Weights of a small mixture-of-experts language model, trained from scratch on English Wikipedia: vocabulary 8985, a sigmoid router.
Below are experts of layer 6 (counted from 0) of a mixture-of-experts language model. Rows are named down (a neuron's output weights, with its number) and show model dimensions 0-127. Each number is 500 + 50 x the weight over its row's rms, rounded and kept within 0 to 999. Numbers have three digits each.
Before each expert's rows: a language model's description of what the expert responds to. This comes from a sample of Wikipedia text that the model never trained on.

# expert 37
Description: Article lead descriptors
down0:493524488435540552476415524600506541551405505499496563429466480559558567510542408529502487418528398478481503486487435478534472501503487511497461548443475481548487386489504506518487540469466462478459547530471522551475475497498513494470514487541559492532491438542420556644408466465516551515490446590516503591510467446424535496366592531466516470539513530555354560476479512456535363480587
down1:469427567586470552484446567497467490483471524598532497533561476541569422413579603407503397552446458558515486405457543490449480414456477477491486505491485415631519526481495526516416457450564534522451472552521457459495528514613507470513508503487475468570417517548505517558509592567496567518447472492527454593442483459489530435526451465450625511451501506408559504540508482476486475428478
down2:497396544472547492513442444553541580501434533508438526499475560564498466442373492598448418582557493482453496653516471485537526519462470439566450588540571500451458523529506538571481474527454549523554461462546437528487462535496467503433489493493478559460492515475484471530516471545410572419508520453472520375420544610522409476465490454505502575555392582478523454560478524508481507536510
down3:511443484502467471550421507501449536531531456533516576535429529452558455424550473458453446481580511448471484436479530428552548479531478483558461457560485564506486505504491392491542614497586531572434458476448543491415447523568422541464567446445557518565495515474492435520431504489467451433528523497497534496502455494490406559395508547533385524590481510467548473452429395616465570414530
down4:597427486447537463542544499495475431572501488424441521514513411474504559541386582597544557472537492503465500489574453476454410528505509520547498502492444493500503512576471469491493494562468506494450421519564458525524618519520524535495495486359517475571435496516536428499479523540456547516491534537525562450376497455410502428388426582471517475529452545482519532534489615399507517477402
down5:436436550460508515467437414486533501361589543533481432500486559533531563523502422548485490534531588496526491410580552421475585529498517563500588468501561502492524481495436551481495490524466434425552488553496485579491420513530606523537459626489387570595467475514477473468465422565453540526472468426475545533541525551551506563463483440483547479550441462475590576498433464455483505470472
down6:500522507591525490483508536399497518490437439538554550515477560474509589573454494611506482459507547457581561562533441455467445454415538410483558409580475459445436477465493539411528459520422519458519463520463464538527601471469483619544480492472562497460505452419489587516670506487483462574482505530502470552477526538522545483472534439488461502561513586405429519471483479534509477407476
down7:557518380444567517473570594429553522485489514486459525463469551576540527536447501541454513494591473396508511469475457583519408624548509447447546461415561453444467603470484504532491515502531478475409508503457412424506559514396505544545465503479496551486450445384462560498449517545474524437479515469474491477512483609546507523442564448494527466565496532535536447452529646536504498514462
down8:494463488489383546436555470458487467507527403405486606438539544515512564499562507483528523542488597523487501465550466423506495555428510386516573530602479470573483421454517553467592577560479531485501421592495437415511513556467496420472521541480556488478517408525569469453502560498543508442513502479439521512542483486500516353635519515517524550480434547510435473519539528541536482460552
down9:522522542401518536438475478617530445526558532536504484564464509427513521436525422357582506462490408519497564461514431539536474522535524522560372522487457542541568463489503503530501455503511522498479461388616489578480409468516531505558521495499561442457522518566588377468524516532513461489502553551539425508532549516560553482483529563486582531587568551517509542478513609454524547559511
down10:472534477514563435543525534580399600538472388515512498439446506451326534592556553457497602461440491462457527592563505513426543452508482492473534486443445585521481595477493464480511605561489517530571538412422539527511599532466488526458505549524506487462493507546528514451463457448476472519432517585452429468540574504489577516602439468498460485459528448478490487510470467524571502501469
down11:465606473512546432602415512590558569490552410579653557486575447467548554509451446513561480471525529458545513448388491548540534502518489464559526566411530549466544475473542487471540513469491503479528504475507511444560502501412556496442536542511537484530513435507557496544431505487571540366464479568550474515520459530381509527534413584456546477538550509592565464483520469513507526550481
down12:396455443415422542468487469468508520538553529477541527535491516498506485420527513413508555602500496502443381432436492580499543558412447527521520576505532452372527499608522515509547492579504568432514506511457432568480471493479624499524415537446529465565476458456513520495503565499385529490457530447471487479526551437569561537505506541486353512436478519445543445484436529513483556487505
down13:451488400494413497526537456482456483579512475430444498517524505496515603501566471595449540495475519458479543584512526471509493447472493483510568618466457497446542495481512508666556507491459481446537527537573525445482474448604471498517564429442506484488523449561434529407471560523450472603449440495553549564525497441475458484448451417518449433459497517530453530490577486633576510463593
down14:570508390549622515570508505541486446552492521594502466484480481516515533579545544503441539506449503480506506507533477528476464499561467540543487469565502514499381508470517537460567502400384465517416495499469466487520531372422477556489455496546457443575446492426549541514475456496577457492438411534508638518503485495533538531385621409540479484511555522476524533567546457476553576449512
down15:472515453424525533567501482456558504413501460543524514553494530589522498456491491387493497418468509522479538433579494582511434573548500448473521481612453592559493548398484539506455505494540570553477549541550608502521513498571510513538478535552459446477403431417603506541532478529537483477403484489510446541523456496486496516511497492427645418447558427478470463597474406561490540476502
down16:562447496561470481543471498475406483495544597544471444467528555371514412481433540436500461455420612574464489453437603466508572498492447513507456504415463449445437547418521513508451430498473536527488548424500380442489509524416525481498534431556539422521497465500504558505532546492461498550459474486505446443518455458455436475565442529582500385539543577530535580488487454550488498558428
down17:410444408545578508521559469583548451542477439554490381508502500521497509494487545502435598514525553478524566527561520564542531551426544473432397483439578490461523409553562578555486392516521521508427488413502502498447493518521532530423611454548545519498434513526499513403488510486520485547437475523451530453586448483477519498472569557528452436558430536487455464484533534622568435489525
down18:481410403459535555492447541527514537514536579500518497534512533467459538417472453569524542504513555437471502545496476524525545459463413488439501478484488504412495678536490508392535518437477516538569440473503483476456522448414486550554534535536519457466470553525532538484498474494530535545515476591485559512508566510515534548469459482556254528404464570480546497486466544411500529453514
down19:492515533581564448531483486443579445531524449532533477509447499489429555525486570507509566528618503420538470509462502460584369453563441462504457495523498471540493551477517462483506355537456491550509413475526506475541493579507469465558533518468574463495567553508416448584418569491619512508457430413458496451518531500463506485505447512466478431536440455544481474466471606587505566539383
down20:523570501406603486480510436567448558456477500504527495508567416451469543463461472500479532572451452471455501577475559375565472576494567414511587456540489440371494526438424507498437604506540449496556458458516466594412535496459429448571504462544504539493397532539511559540482429546445479458529489462366533484552518473506487570509487479490559488465553520578498458481484432530509483497457
down21:570530459511505462534505472580444477524527564407577433463508467459521520432450604566625447439487577493578525539413459454438391520569425498517493462435414578417512586493447541513466446493447542452496537476536529460547549535493491430495511515403563596517579509530426520511555469495450465588546515545436509422477527486475426455452499458501415573544489502546524535513505509573544505495520
down22:521455514494450506412550549461614456509568536451528533573489532452512497484560587523430542492462464433625491497466472493446477601560569523454482522468433512449468475544593456478590453517487490528512547502581504456467472497555462546543499484517459422507530587513472542526431646480522504485559486564437445484450494532486444525572545518485373506407409515386529478475488579477504501413541
down23:506562432539483421474466429521492596529473437508495467481468538466587531587522520467467492426530470593486586496496463529498563449514397520520548495497531556438451471463535457472592625447514530517482511511425554487488528400561538572551389441540461562488446520448529472488540509496430500385611522489446447559497456440446513514524570522427592487532470475475453502529396497434560560517447
down24:563508621518519493487517419509532443587518478571522549495448550482474422489526432516379523557504508563491471555570479442468498552411554484457532558482581573474499529492536448456450510476472588442511554531452376514496520579482520544499526522500458379534448557436634432510509511524449577547490554475541538437572483517403528576520559542497576479505603506475528520468468547547465486552555
down25:519535558527570404534549522451472501435590614577583425533442483475457481427507527422524433569456519521503467513432492529521545421565534493581497530454450545492511438582504429513513519554495476510466496500548490476533449556496462455492535461430545515578531551544534482587524538528532431589563517505511364489525509466534523529485414481489463506605426570433448582552464466402436409499474
down26:415424553530517502586484500460416502479474493514472528494531382564491470493506576602433463525569459472502529525504439448547472557555481586476487511474560487484548568472509464509441635517476524466520420545505413548555510485425496554465503489534458495574462478514511487483452496477539473528524566495368524434542517383382492402509430575486401528500435485604430456437498543449477533509475
down27:440582388440524491488551467498502450490457508512627452553510588462556448455511565474526470543461518474460549515528545545436550510531476543473606487520502533483511536499438470518436499425547544521496435466553558448457561591376486459492447467553510374385483443484502596485467457546533489508459595536513463482435435507525506502527566478418518490596524467463439479569418569472538477437573
down28:535462540601484542521456547470518432511511445467543433506506580491563382444506534555574489518516531486498522461531535474418480458510541390420437525516456469520489511435539526440424578531497548574577521346441483530502518493487604614523532540520471522555449608465572522441481507515495599499496415408469530434487503435509545510485546452442464521566510517560569456496530421535577501482486
down29:471502567488408494552486443458553474492594486493554508496462489592499482484543424403367538465506499523579482439537542517470455543558499495480554521583503472467554436511510468469452513411460510545576463471524469489574457418489630521440571505486464489558483529557547523580477491543462496365465517552526439541443515496507514513399479498624442511567462465463562472552423493547426438493407
down30:487508467511450583523547414409555474510459524533519584522516526425433418418482474503473410514519507468558469556545555525427513519498493428581481449508501534520592498523504512482562571463506557356471492592520524461467466533567462575475596499455501449492550459502485508533555467497480584530573638515382517501558463533553481387454511461528457501492404556489571476417479421483528529513536
down31:536510528479459509478591531494497508543511558494523526469525509432465529569546502460470510487498552379555520505413563494542529470541553556508528600474425518463448536483556468481576568484464567537492487482493493516561463441436472518526669601523523543487417518599443528512430504513536536537471521367486512468387487432460506533507446380406471455473504601564432404472560492497468477512511